config.yaml
n_layer: 14
d_model: 96
n_experts: 64
experts_per_token: 3
d_expert: 48
d_shared_expert: 0
activation: "squared_relu"
moe_layers: [0, 1, 2, 3, 4, 5, 6, 7, 8, 9, 10, 11, 12, 13]
router_score: "softmax"
normalize_top_k: true
routed_scale: 1.5
balance_loss: 0.00214
balance_bias: false
init_std_router: 0.00669
lr_router: 0.000736
vocab_size: 2048
norm: "rmsnorm"
norm_eps: 1e-06
tie_embeddings: "early"
optimizer: "soap_variant"
lr: 0.00676
batch_tokens: [32768, 65536, 131072]
seq_len: 768
train_tokens: 261500000
steps: 5518
dataset: "wikipedia_en"
Below are experts of layer 10 (counted from 0) of a mixture-of-experts language model. Rows are named router (the router's row for the expert), up (a neuron's input weights, with its number), down (a neuron's output weights, with its number) and show model dimensions 0-95. Each number is 128 + 24 x the weight over its row's rms, rounded and kept within 0 to 255.
After each expert's rows: "comes before" lists some tokens at least twice as common just after its tokens as in all text; "gets" lists some tokens that make up at least twice as much of what it gets as of all text. This comes from a sample of Wikipedia text that the model never trained on. Tokens count by the router's weight.

# expert 30
router [169 177 172 130 149 134 150 129 174 140 114 125  87 140 134 111 142 181 110 128  91 150 156 100  97 133 144 126 154 186 149 156 150 152 101 103 128 128 163 143 119 109 149 160  91 110  97 130  71 141 108 102 152  94 137 131 150 146 126 117 108 106  97 117  90 133 105 113 113 136 152 111 108 128 102 156 169 134 120 135 130 120 110 159 156 157 158 147 112 123 126 107 124 123 135 102]
up0 [107 112 117 136 109 141 141 120 155 147  95  53 107 145  57  88 112 143 110 108 114 156 202 149 132 171 103 163 136 132  80 151 153 127 150 147 132 138 138 131 123 124 135 149 146 121 126 182 115 104 147 118 111 152 144 130 158 123 155 141 122 106 103 119 122 106 140 154 153 119 112 126 159 110 122 144 138 153 122 113 118 129 139 136 131 175 162 148 153 133 132 161 140 110 168 130]
down0 [131 114 118 160  95  90 150 136 143 132 141 114 141  90  88 119  66 142 173 165 171 172 119 138 110 115 119 106  98  98 124 108 114 148 148 119 108 103 159 149 121 124  91 126 118 145 123 123 111  94 122 132 103 108 102 135 146 142 137 117 110 139 140 148 189 110 139 125 153 144  87 141 132 146 124  87 122 121  81 110 129 143 143 158 122 141 154 159 108 123 119 161 190  91 130 109]
up1 [ 88  84 125 130  90 101 142  97 132 159 135 107  93 106 117  87 155 150 120 152 130 107 127 124 167 122 116 142 111 143  88 155  90 128 128 129 190 186 143 143 101 119  98 127 101 163 123 176 168 104 100 129 120  94  78 136 133 102 132 146 150 130 124 105 162 110 114 136 126 149 128 100 106 145 109 119 102 180 118 150 126 141 168 113 138 148 121 129 125 108 120 149 120 132  98 135]
down1 [101 151 134 150  83 119 100 159 129 133 165  85 127 160 101 156 110 122 140 130 100  89  75 128 140 138 103 119 132 155  94 129 166 118 125 167  98 118 160 172 166 105 175 125 134 134 105 145 152 118 141 156 145 106 161 128 138 111 130 167 139 114 102 129 116 113 147 136 157 148 120 139 125 135 164 122  86 180 115 124 128 136 136 122 135 119 149  89 108 136 151  82 117 105 178 138]
comes before: "20", "19", "18", "1", "2", "10"
gets: " ", " (", "–", "19", " $", "/"

# expert 34
router [138  98 117 144 152 163 152 148  67 117 137  88 135  99 169 143 138 123 232 130 115 111 140  84 144  98 121 135 106 124 145 112 141 146 149 122 136 126  94 106 119 114 147 108 131 148  90 154 129 137 150 142 116 164 133 105 105 111 103 155 121 143 110 114 161 125 114 132 147 161 151 131 138 147 116 134 145  97  85 102 135 160 115 130 135 122 156 124 153 142 113 134 156 113 113  74]
up16 [103 142 158 143 127 172 107 144 155 149 122 130 153 105 162 131 123 117 142 150 113 125 137 155 140 113 126 151  91 100  96 116  84 105 133 138 162 155 114 122 126 133 119 149 178 108  85  78 117 152 145 110 166 148 143 130  99 112 165 140 159  95 102 177 134 126  81 105 139 121 117 138 124 121 116  99 166 167 151  61  86 110  95 143 149 128 123 118 114 119 131 117 123 111 106 107]
down16 [155 118 123 140 109 125 129 147 111 103 150 160 160 120 144 164 112 131 108 144 112  94  95 124 161 107 107 130  94 128 120 110 137 117 136 168 130 106 108 124 128 117  93 107 135 126  90 115 135  79 127 120 122  98 160 118 142 177 120 130 123 197  69 124 100 142 132 108 132 146 154 126 127 120 104 151 100 124 121 117 124 115 107 107 135 104 149  80 154 169 138 143  86  53 154 128]
up17 [116 149 157 130 151 117 133  73 111 127  85  95 126 159 138 110 157 105 149 154 135  65 123 109 171 169 118 140 117 131 140 116 111  72 130 144 139 118 116  97  95 128 138 130 112 115 111 118 127 123 134 134 129 147 120 121 112 172 154 115 140 145  98  74 167 138 146 108 140  87 130 169 161 160 130 105 106 138 107 156 151 182 132 144 127 153 128  95 152 153 172 144 116 128 135 140]
down17 [108 123 126 107 108 111 109 139 124 103 112 107  93 148 152  71 107 100  95 107  71 118 143 101 104 151 153 114 115 126 129 149  95 145 141 123 126 136 107 125  93 150 152 123 180 132 141 117 169 122 142 175 124 129 108 158 158 163  99 138  87 118 105  91 139 126 147 142 103 123 132  99 131 119 195 125 116 146 133 148 104 178 106  93 114 164 118 119 164 132 104 124 124 116  98 128]
comes before: ",", " |", " (", "\n", "'s", " and"
gets: "i", "a", "o", "ia", "an", "son"

# expert 0
router [112 111 163 138 142 114 145 129 165 142 145 131 130  94  94 115 129 103  97 158 142 106 153 136 118  73 152 101 139 141 175 119 110 141  98 133 111 144 105 155 159 117  98 121 146 132  85 111 119 169 128 119  99  91 108 115 146 108 135 108 136 154 116 139 150 152  99 121  95 173 161 144 114 126 116 164 173 148  97  95 156 104 158 116 142 161 100 155 127 167 111 113 143  90  89 131]
up0 [162 158 110 129  97 161 127 123 139 131 140 154 143 112 154 167 130 151 185 147 127 126 147 167 116 163 131 114 115 134 105 106 134 125  91 133 141 124 126  78 120 132 112 115  88 112 144 114 138 117 160 122 139 141 144 104 115 152 142 118 104 141 133 113 117 151  77 117 117 116 112 125 138 114 110  97 166 119  72 201 111 119 127 147 126 155 152  84 133 132 101 155 147 152 188 168]
down0 [112 116  97 172 109  92 142  95 124 140 120 116 143  98 127 105 151 159  87 117 162 165 130 142 100 135 154 134 110 123 101  87 125 130 151 122 104 137 137 179 146 121 147 116  87 112 150 117 138 165  94 146 166 133 108 191 154 128 101 112 168 128 125 154 152 113 110  93 123 157 120 134 137 154 158 141 159 143 162 127 150 106 143 157 131 120  99 116 118 178 133 112 124 168 168 125]
up1 [ 94 145 119 152 158 150 154 136 135  96 112 140  95 156 137 126 103 165 167  80 148 132 156 102 129 105 116 146 120 144 115 155 162  81 140 124 125 124 127 116 123 106 164 147 111 107 127 105 146  93 162 127 106 142 116 128  76 111 124 111 140 144 129  96 164 151 160 167 121 129 105 105  93 117 162  93 133 112 113 143 111 153 108 137  93 155 131 113 127  91 203 118 122 122 160 155]
down1 [119 172 147 157 152  98 184 124 115 127 162 149 166 117 123 152 121 125 186 115 119  97 150 118 145  99  99 133 123 126 106 126 127 108 139 117 126 115  98 144 159 107 133 145 115 131 124  96 144 189 115 139 172  90 147 132  68 143 151 133  98 127 155 134 128 120 152 128 129 156 119 145 183 118 102  93 124 150 135 144 103 139 106 137 108 105 117 100 155 128 139 182 127  93  93 128]
comes before: " ", ",", "20", ";", "'s", ".\n\n"
gets: ",", "an", ";", "in", "ed", " v"

# expert 24
router [115  92 112 158 109 136 126 141  82 137 123 162 168 110 174 185 125 155 106 132 139 160  88 111 155 123 130 102 152 130 142 127 145 122 133 145 133 123  82 139  92 167 155 111 107 159 134 126 117 128  88 159 154 117 158 123 139 123 144 134 128 154 139 112 133 149 100 139 115 175 132 137  88 132 182 147 152 136 159 132  75 143 110 135 109 132 162 119 134 152 119 123 157 184 103 124]
up0 [124  96 148 102 135 107 151 112  70 131 139  84  94 113 138 152 130 158 152 118 111 117 154 160 145 119 131 122 131 158 121  95  84 155 141 149  73 124 121 134 196 116 120 120 144 122  86 134 103 135 136 118 162 131 127 157  68 124 171 134 144 148 130 150 156 158 142 113 113 154 174 117 118 106 138 128 116 100 139 143 106 160 163 129 156  97 138 158 125  93 129 112 100 117 112 128]
down0 [156  99 177 143 128 123 138 119 146 141 113 118 113  85 118 131 141 134  91 157 100 131 157 138 111 122 158 154 136 147  92 116 121 144 147 131  98  67 131 114 131 131 128 120 163 108 101 138 136 143  77 119 156 124 125 173  60 149 127 140 145 132 159 149 138 113 143  83 112 154 129 120  96 124 177 131 138 121 142 175  90 155  86 108 139 135 135 175 115  88 148 115 129 140 134 110]
up1 [113 152 186 136 143  91  95 120 156 109 128 124 148 163 120 128 151 115 118 109 118 106 106 149 128  75 122 132 120 122 129 125 129 158 139 121 147 125 140 179 155 131 118 169 134 121 127 183 116 101 116 117  91 142  85 107 153 154 129 116 125 113 144 146 132 100 119 149 155 153 149 149  91 143 110 140 134  69 113 126 153 131 126  79 116  96 134 133 141 137 163 131 151  70  67 126]
down1 [124 131 149 134 122 150 109 104 106 120 152 138 139 129  98 122 134 170 149 120  81 139 125 136 138  94 119  65 145  98 151 146 135 126 113 163 142 123  99 103 171 120  97 119 165 125  97 146 136 102 106 143 136 141 138 144 114  89 106 106 119 113 184 136 165 130 165 126 143 170 142 157 133 147 120 119 111 114  99 125 138 127 216 120 146 136 106 115 170 165 132 146 165 142 120 122]
comes before: " to", "ed", " in", " by", " of", "ing"
gets: "ed", "ing", "ated", "ation", "s", "ion"

# expert 11
router [145 182 117 135 161 139 141 146 125 158 137 102 143  99 101 164 145 107  97 138 157 105 153 121 107 125 133 121 139 144 113  92  95 101 119  86 136 139 127 110 150 123 132 135 153 107 155 147 130 164 112 149 120 158 101 123 144 101 118 151 123 153 115 154 102 125 159 108  83 137 147 120 139 176 167 103 140 191 152 135 122 149 101  80  76 129 116 123 173 143 150 125 149 133 111 168]
up0 [131 133 147 156  86 121  96  90 142 148 112 175 133  94  68  96 152  99 154 142 155 165 116 159  75 106 105 104 137 102 130 117 158 133 169 123 143 121 145 111 122 113 133 154 144 136 124 134 121 128 145 121 178 123 172 111 104 120 144 136 177 152 145 138 148 140 124 140 152  98 114 137 152 112 167  83 116 124 126 144 108  72 103 135 150 127 127 134 125 153 137 132 135  72 135 137]
down0 [100  88 181 113 110 125 146 117 153 124  80 132 123 169 102 139 134 135 138 146 103 145 131 100 129 132 129  99 121   0  86 130 136 125 141 154 110 123 134 155 120 107 123 117 139 130 104 118 119 148 120 130 159 134 122 157 113 119 133 150 134 142 143 148 120 134 155 118 137 127 104 114 135 117 116 146 149 142 107 104  86 129 160 137 161 140 150 122 142 131 155 154 158 170 109 156]
up1 [134 150 165 106 116 149 121 100 144 133 112 107 144 160 126 140 150 112 170 123 116 142 130 123 158 122 175 117 132 140 148 148 103 135 163 132 119 119  87 106 137 158  56  90 118 144 128 126 126 143 115  94 125 155 133 151  71 149 145 147 151 138 130 137  87 132 143 143 116 128 131  86 142 114 113  69 114 151 139 135 102 104  57 151 105 158 131 129 142 104 145 118 145 160  85 112]
down1 [168 135 154 150 131 140 117 111 129  82 112 132 137 104 105 130 130 142 146 140 116  88 129 153 142 116 170 142 101 101 112  88  90 169 175 109 129 119 117 125 135 111 116 107 117 167 146 153 117 115 114 109 163 114 129 135 118 145 126 114 161 205  88 169 117 159 109 124 103 132 147 136 101 102 146  87 159 105 165  95  84 132 131 144 154 129 120 143 120 137 167 115 161 119 122 101]
comes before: "t", "ter", "ted", "y", "ies", "ts"
gets: "un", "ar", "it", "ut", "if", "ber"

# expert 22
router [122  99 168 122 151 113 143 118 106 123 143 111 174 128 173 182 142 113 143 110 135 110 112 111 170 107  98 125 123 119 117 133 108 110 121 125 108 168 103 132 100 155 140  91 115 170 116 111  95 142 141 121 121  92 141 110 175 118 139 114 116 136 106  91  94 133 161 135 143 164 167 163 140 118 159  88  86 158 111  78 125 144 115 123 149  94 127 161 138 159 113 145 145  89 123 143]
up16 [163 142 114 148 130 117 151 118 115 124  88 124  79 151 116 163 119 115 166  84 138 135 169 124 130  94 132 148 101 158 160 156  98 115 134 106 122 125 133 155 122 133  91 106 125 139  69 126 140 117 117 128 111 145 151 125  97 142 157 149 136 145 133 117 120 126  86 134 157 187 135 148 143 160 117  61 122 115 116 110  98 136 170 122  92  90  84 124 164 139 137 133  95 118 122 116]
down16 [138 115 117 146 132 125 122 141  90 109 109 152 117 135  97 175 132 116 123 100 141 125 115 139 159  85 150 181 113  85 180 147  85  86 115 143 153 127 136 116 110 147 116 116 100 106  98 159 142 125 122 134  90 105 118 119 120 140 144 120  84 128 139  84 120 154 137 106 109 126 138 173 102 130  86  99 114 164 120 125 115 132  75  73 178 121 120 133 133 116  93 103 139 118 143 120]
up17 [148 105 136 124 124 100 136  99  97 113 152 120 162 180 112 139  87 196 115 125 133 156 126 138 146 129 113 117 159  91 113 131 140 141 130 156 113 123 126 137 148  77 166 108 117 132 121 106  99 121 165 126 137 136 154 149 119 116 100 144 164 162 129 120 128 130 131 112 168 147 119 137 166 127 132 127  93 134  96 101 137 170 137 103 109 148 158  76 151 171 105 155 110 151 181 154]
down17 [ 92 141 124 123 124 127 140 134 123 147 130 114 124 154 124 111 108 133 112 173 144 151 132 109 114 134 122 138 146 146  93 134 128 146 156 132  75 173 102 156 144 166 154 119 152 127 169 118 118 130 142  97 107 179 130 224 128  86 106 153 114 116 124 155  85 145 118  95 143 160 105 124 137 127 132 153 122 129 137 124 142 100 142 166 150 139 104 148 112 152 141 120  66 124 126 162]
comes before: " of", ",", ".", " and", " in", " was"
gets: "s", "ers", "er", "es", "ents", "ies"